Experts of a small language model.
Size: 11 layers, vocabulary 19604, 62.6M parameters.
Experts: 64 experts in each of 11 layers, 96 squared ReLU neurons an expert, 2 picks a token, a softmax router.
Training: a variant of Muon for the experts, 487M tokens, 4982 steps.
Below are experts of layer 6 (counted from 0) of a mixture-of-experts language model. Rows are named router (the router's row for the expert), up (a neuron's input weights, with its number), down (a neuron's output weights, with its number) and show model dimensions 0-79. Each number is 500 + 50 x the weight over its row's rms, rounded and kept within 0 to 999. Numbers have three digits each.
After each expert's rows: a language model's description of what the expert responds to; "comes before" lists some tokens at least twice as common just after its tokens as in all text. This comes from a sample of Wikipedia text that the model never trained on. Tokens count by the router's weight.

# expert 18
router:588482511451477555651563435562554484391583411514451505532533498537492429495551534571486500492452457576559514550453467553449511542565492602473486519406529443537485397468467544584434423488495385515547545488495550550478492497432451549553587505
up0:501489501467506416498400502525484446449555496437495471561515495474482394523503440547546527408503407519557532442469425499502401513469505479560459504570458515411478521536437416554471476492493542518375425511508572476449509449428455406505497418
down0:520526553627541568443460547453473465469524432480510589541497478575561526479372494506480544485532553480518518540473553499554530414489502496558504458447520507603512471557431520594420478580487515578536469496554461502447482504492482542474404351
Agent and object prepositions. Prepositions opening a noun phrase after verbs, especially passive by, plus to, with, for, against, as in captured by the.
comes before: "the ", "a ", "his ", "be ", "her ", "their "

# expert 14
router:557387609442484390567530449499475467441571434481454506452502459467502394488587524570524606469526473609542510500513424485436521510524475597457482528418543402500469508518467455557444470514464487465555559411497614523519548472417448503534545589
up0:392508460593522506529471512402443615483393541472472530506551493592526555519367476492559376573487565493473483532421398482477468536463505426473542451523536486526645447560484467409497646507480449574504502561499523482477489581530589612589404558
down0:417509534482468507523505612486473529480497508437456585466459588486485498501448514475457581528512428458508528463440538487563507550546505507372547490504487583456549452531385554477506506509433501469473573545417462454593517486512529611408482455
Clause-linking words. Conjunctions and relative words that open a new clause, often after a comma or period: that, which, who, when, but, However.
comes before: "the ", "he ", "was ", "The ", "it ", "is "

# expert 34
router:515404530480486401588526485508520519518550479464467503519550448476508536448540533499495566397554495515561512570473474488491542553518563567568465522461515446508444559539474418610493452531477376477548541425536606499473403438505474540533540521
up0:528462481469499448532590525459523477516530416538511478529575568446435434495519503408567533479423483457411580514437441482554468532470537529488440504563498494469495541551533445474497516485512537451478525456580583517489532508510526494516570530
down0:474605461573493434529427430569457544465494543497391553546482489507489504494489513538568475540514546526545425559559588561496521510531543429547515538451502503432495459469478577487520498426606484476506466509591539441479444508366508624508563544
Apostrophes and semicolons. Possessive apostrophes after names (Madonna's, state's), semicolons in lists, sentence-final periods, primes, and line breaks in tables.
comes before: "s ", "- ", "\n\n", "\n", "t ", "\n  "

# expert 47
router:514474522482439492484556415535531509499529522539455474439499512420548484461518481546539505501380416530509479582433579526448496489563445563584463502438587434552464556553486521523443493542524457392489506428531557514516498501465515500558576565
up0:574422596564571384586561485498437422465406439531498482522518519412527444583540552586447481575572492533452488479467561498494574521509449482426477485526558501507531508510459583577516440514531540539587552521514476528514560436491534533542590574
down0:549510452372465522472594512536543484440576481554484509437489506519507551602474464491480526490542478494470484481594583476606569467442460443499461574484508382468502530491556422583538497559567591527529503459532478504514466435456486530406514490
Table cell separators. Pipe separators between numbers in sports and election tables, plus age and date-range markers like aged and dash.
comes before: "0 ", " ", "1 ", "0", "2 ", "1"

# expert 0
router:609535578529496410521510496628564517424526536410506521454555462523571448414545434582511538410528531591530554445509460486341525458526470527473443543453572520473534500579451512490495481520539494459555431572537485551517465467465490547499525522
up0:468492390476513593469424487496472366504486513560396508599515552537448475532439404417490396508529515514573678602584471451533425528543572472493523475525586417579436586498554615496491440379510475419516572419565468488489484409543537537531637504
down0:518457528523411549490523509508474538428476507415494483512519455569525469463599568493444513511529509477500486453428527554406482506550530550397491553426432514511521496452437481527542559592537460566479501383484469512466496465475546521410529500
Personal first names. Given names and name-piece endings of people in credits, lists and tables, such as John, George, Stan-islav, Eli-za.
comes before: "(", "| ", "and ", "was ", "– ", "Mc"

# expert 22
router:513426552483490478512521482546532485451561502508503521544554436478602475461477511612524534476464498597533476521462451562448445555506526569528487509540553508591451501552474541530485462526555424407445425488540617484482545366405478547574485557
up0:535578457415459527546450483534471529504571512503525537538510364557514340565512511525523486467505448544326540483489403470523570428548480472480502583544517475538469478513565540596492576479439428474543443434547495409404492531465554545451510515
down0:465505472487516527461508492561546469436439518435490430480553410507478494584404487571430547556501592533464433545497565524404585540631429430529429438543440441494498509480434549488456540477413492461496515540549441464517449618560368534409473485
Head nouns of phrases. Nouns after the, a or his that head a phrase (title, term, name, role, song, policy), plus closing quotes and parentheses.
comes before: "of ", "in ", "and ", "for ", "to ", "on "

# expert 7
router:494451519486478385571514504541538515466534421478517517483521416528559447452584532452484534442463461530565543544482489509416496508531460504503477469418586460556503499512362525598493458508476482494417581523508576566509522513456480554510571588
up0:481450520552462477561457445582519474450523534476460559522501529525497453490458450511505442421557570396519522474543475454437553488441530549481557461533538549565504484449556417437456532493449498501539482550501433424500598545510506455473525531
down0:547590527515498476504496552522393487527496423531443487482437551495546564605522449485540499488495477417512519521460400571469513488490407493496531489466516406506588521604446427436406544410551443574514534545569458497508541494444453490441457579
Line breaks after headings. Line breaks ending paragraphs, headings, table rows and list items, especially after == section titles or closing periods in tables and lists.
comes before: "- ", "| ", "==", "The ", "== ", "In "

# expert 13
router:519374525495487479569533470481539559419534428538494485463579420478559538434504484558557539449500466625533492496553476602480401540485511549517444537462586457480456536545439545531435454524484482515579484411551561522509539459490521518556466560
up0:530536539502549604560427562611476484475480497442390490467487502573535568500556504542488435480452549490512480418528497397434471576491455498516455382615522511455479493430528422519488411441472419535577508467521534451502423500440505500561562529
down0:476500495481529553523494490527514433557513494490465477572501477431493522505432528503435497482434487477562413475491510588452547501559437403488525476559514539541564494525560583458424383514475537508605528534470539457454505482537563439437493491
Quotation marks and colons. Opening and closing quotation marks around titles and quoted speech, plus colons, table separator rows and pipes, e.g. entitled ", said ".
comes before: "\n", "\n\n", "The ", "00 ", "\"", "I "

# expert 35
router:496399515527482482546477469470531516426618513540430537532514397510629427481552545512474653471451458583488503487467410519442506520488482482540464559552507464452489481536472457545432471499551509447416525502454619494470462499461451558562441570
up0:479486477459496481546509560600486502488577466553449562497519442525439500392440383485484492558515468582519503406405381533508556535496544458589569508499434533500612513423546444552534504480441491543462492531502510505456436478537481447491481495
down0:468523507419527550557455515459491530529526503532569478456456546515530486440486425578553572563489531478471520529546504481524452487553391451528549530384510533564520525518534531510451466549606515543493504438488494563465538466481493584510465400
Clause-joining commas. Commas followed by a space that split clauses, places or dates, often before and, which, who, as in Cane Hill, and.
comes before: "and ", "which ", "but ", "who ", "with ", "including "

# expert 50
router:510492523502477432582512428578515540415514535382421525500511424507503495478545527535462517458471503606553513501523527553377475534539553549494447507414543474427400582551473536593458418505560462435454469496503528511467520463504453542523490529
up0:475513560391525537504519643479504549494568512553483479494532442490479491547395548484409474477455506608564519444509463552448545536512494509463495574452422480578529527541437438439500458580522485498495486509499547501501498570510422512492395570
down0:463613607559526488419498540511462489426597548440481527542531469506512534515487515569490486584516473358502493563416561436397445472503517493471482558536589506534482469492469549569442504490429546445414395524596514433443475513549488564584502576
Word-final name pieces. Last piece of a split name or foreign word, often in tables, song credits and race results: Dasgup(ta), Mang(esh)kar, AT(L), Universit(ario).
comes before: "| ", "(", "and ", "|", "is ", "was "

# expert 15
router:501481616461487497489570498483537475421555499409384493514524406496501473462513548552560640514474510606521509519514478544395566506549477567522465552492534526410496536538533467533471473514589447425522418435515530486501554346520479484517533486
up0:585484534413606531439423513550527445509608501454450499506468501536496523492465479532508590527449496399436514456465423509471511539502464471497483497462510521439517549482486554547461621534542569489521476536584523523531500456462561423437490538
down0:494488477480443579492552467497551456491478496512505456476528490543516545536499477530450453462464471413542514554497604551502530525452553471451491435553510521465587426519582448542491550515485430551523416503510444381447453457497497584428533568
Noun-ending word pieces. Final pieces that complete common nouns and some adjectives, as in treati-se, ep-ic, whal-er, furnit-ure, sh-oes.
comes before: "of ", "and ", "in ", "(", "is ", "are "

# expert 57
router:589413493463469396538541482510522601445551398564481511413521485531516553458469442489546515481420456560501480526488461496416493478583469553527477502425487447395471496597400514536473496559532475474478572506512472532456503456499517564492509551
up0:483442460468467506572503505563484561483541449504520560477538476460480530406474533482454526503441441542419553530538559538591477475476483571430587462446511530588522555484452541438520507396427542513527521466462472492512559485485513482520533524
down0:540507501539580536564480469564591470475489543571492458483453550427479406442536432433499475474524521370578439483574541453522450484489512425465500555504457491579523551585525516540486388400595514533504489471503493486448499488461486547523405443
Locative and temporal prepositions. Prepositions starting place, time or part phrases, mostly in, on, at, of, from, during, within, between.
comes before: "the ", "a ", "his ", "201", "200", "199"

# expert 55
router:491453551508479463457530433563548554471563485559504475419531486506535399485586447531506521470490511597591499472486438497419394490488417529517467473390521486475458546507474549546440448547539418435432485474525568538473548555442521552574568581
up0:515546475425516495408472503463493568604478475506515493517520464466474489522578484441494452567546485514552520492503506479435489491517532515463464445529544436502516513452465527485483514470456530500508505525538570544598416507484475521474522578
down0:446552515454539448536450492541490455582422411476398498491430551499514549500518581417483521385568442568430509631452474530438569462529493501465452488617510525473509531531490492513427501473399579518434493543554537557585569550454410484453550449
Directions and group nouns. Compass words and group or part nouns before of or in, such as east of, south of, members, parts, stations.
comes before: "of ", "in ", "and ", "(", "to ", "on "

# expert 48
router:486469528544507553498517387491553508403515538528523533574517411618557425476539436493467522445482453537505383502449525540413468497550442546511446478503555537475449600542461419607416469564564484454432507481544509467472492455469482537492554579
up0:473519442475513513486534605369489511542424442463509509401462576517442498519522505507485591397530475490451523445514533563484431469511568469450524435468491522507453620531554520529518532464599554488391535453546475448525509467492542562478492444
down0:519506512547459527449580515581555464450523459598526525533486460516425490508489535496508413546435546585496604560540563439503531564386529543422410530552529484636464498465471449484422462528463540599425580487477508506542451448599516560560491560
Organization name heads. Final head nouns of institution names, such as Association, League, School, Army, Brigade, Cup, after National or American.
comes before: ", ", ". ", "(", ".", "of ", "'"

# expert 28
router:573475580502561415483475450543522512466539417500510516516571414533544481448527584503456515463401549508551480523506481506432392476545442569491487562500549394414506427595437492564438492545505433415541481525564526560485546470473493480639574533
up0:569491558515530450447516504514454442525477479429471458538470455562516530520579497471528540568514512397513569545415504552418519619536414429556415519590548490486561492486553541561533516603430450566503537591438514390533446540609563508511442474
down0:542560508537505516543465425486506527505606522508457490597464507468487549419485441497503516488492559448514452460483523450473510487553529469494489574437533513471469585519561428409461518527477548423448567491518497530491414424578481543511489453
Prefixes and quantifiers. Word-initial prefixes such as inter, re, pre and multi, plus plural quantifiers like various, several, different, multiple, two, three.
comes before: "-", "to ", "\n", "by ", "ed", "ed "

# expert 44
router:558449508572458500569503431526555507419513347464449543510561497535582454394571412564503560477469505565502436574381493524432444512481508534531447518559556491471436510564498504529457451518529496476524473510587585591454514496490518520534480581
up0:431542491523509536501469445502401536531431482499543540482520508420502460483408484498483635619526492461589573410415633540433500419511549500587569438544532481477418491482504452551481458532479491469530478516406391485469499486508442509462415507
down0:550445549440498446527447465547503427495546551549450538556482465576507512444510453544462467493598539585503505454490462519458471619436520519540519502446528448459507516450444530448454438518421531486398549555461418501610492417483566589528460503
Decimal points, numbers. Decimal points and number pieces inside tables of scores and results, plus some word-internal pieces: 17.576, 61.17, gener(a), pre(qu)el.
comes before: "\n\n", "\n", "0 ", "5 ", "7 ", "8 "

# expert 20
router:511418548480464536566524453481528542488563486527474514475570492442579469431550490500533497486490555526511495507508502506489463542470427588521447486453620465583494483566439455567454446548521449453459507543532550449505536453426439533555550593
up0:485439534490520439504522443506515484520434499561521405504546397489492595513538503519481613458568559434504528529548429550489508519532561506492447527450494502428510496527439523452446530488558391406579462464432420546524512514506525491561549501
down0:484457500474518506416498541492568605527584421498411478486471498447517500483355504510502600454440454532552490548526497500479468536454452523572537508460491553444468532510404415461496437549591495440491500564451451485456548549531521628587510468
Roles, parties, abbreviations. Nouns naming roles, parties or teams, and short codes in sports and election tables: actor, party, player, BJP, MF, FW, GBR.
comes before: "| ", "of ", "|", "'", "War ", "/ "

# expert 6
router:632365598542465539510542433497534535479529463514463522455476462513605458511541559557541488474407494616515485532539399512421488500521490520524506570429571482514469440524460563567465425530513472412471510460509668418515494468453487530570494566
up0:521508514475448492480449463453457529488482425541532557465423522651579522464485507465501510462448490507560414511449493476488649641550484428514450593550389517434413539561455473563470476504463522581503571486524488489524503518568536523461521477
down0:507488559493637398527477534430428445491548533447346456569474473442508527505606529589499452499524491535527420515468517486557427477535490510563554419570534472527496524472497520443491436563582476473466509462453469542453535482504545498494522581
Time spans and dates. Time nouns and numbers in chronologies and sports records, such as years, season, months, day numbers in dates and table cells.
comes before: "| ", ", ", "he ", "201", "of ", "202"

# expert 11
router:530410528493514478637519458519590498469532469416455471513563476589542500411513492552528588439476542567536509485489487478440461553505476555515495515418533562495502492479468491556485432611486401547497501538489544504499449514483453485505505586
up0:421514538512511416458528428529548457469455498527520477509480526495501562519503553491548504410527468464492452537504546472492498597475564465427480615511528470501531442463449486506470517495605443498558382485564403478493588505499479447372481457
down0:449468427512502583453536509505463489550535515525511553509501544542414522578487442427510538552580480548558574490511588493478471470461610499466462539522440503530391561563562568454440561495426475476540494523537517516476480487534583608507503561
Sentence-ending periods. Full stops ending sentences or abbreviations, often before The, He or a paragraph break, plus decimal points in table numbers.
comes before: "The ", "\n\n", "He ", "In ", "It ", "This "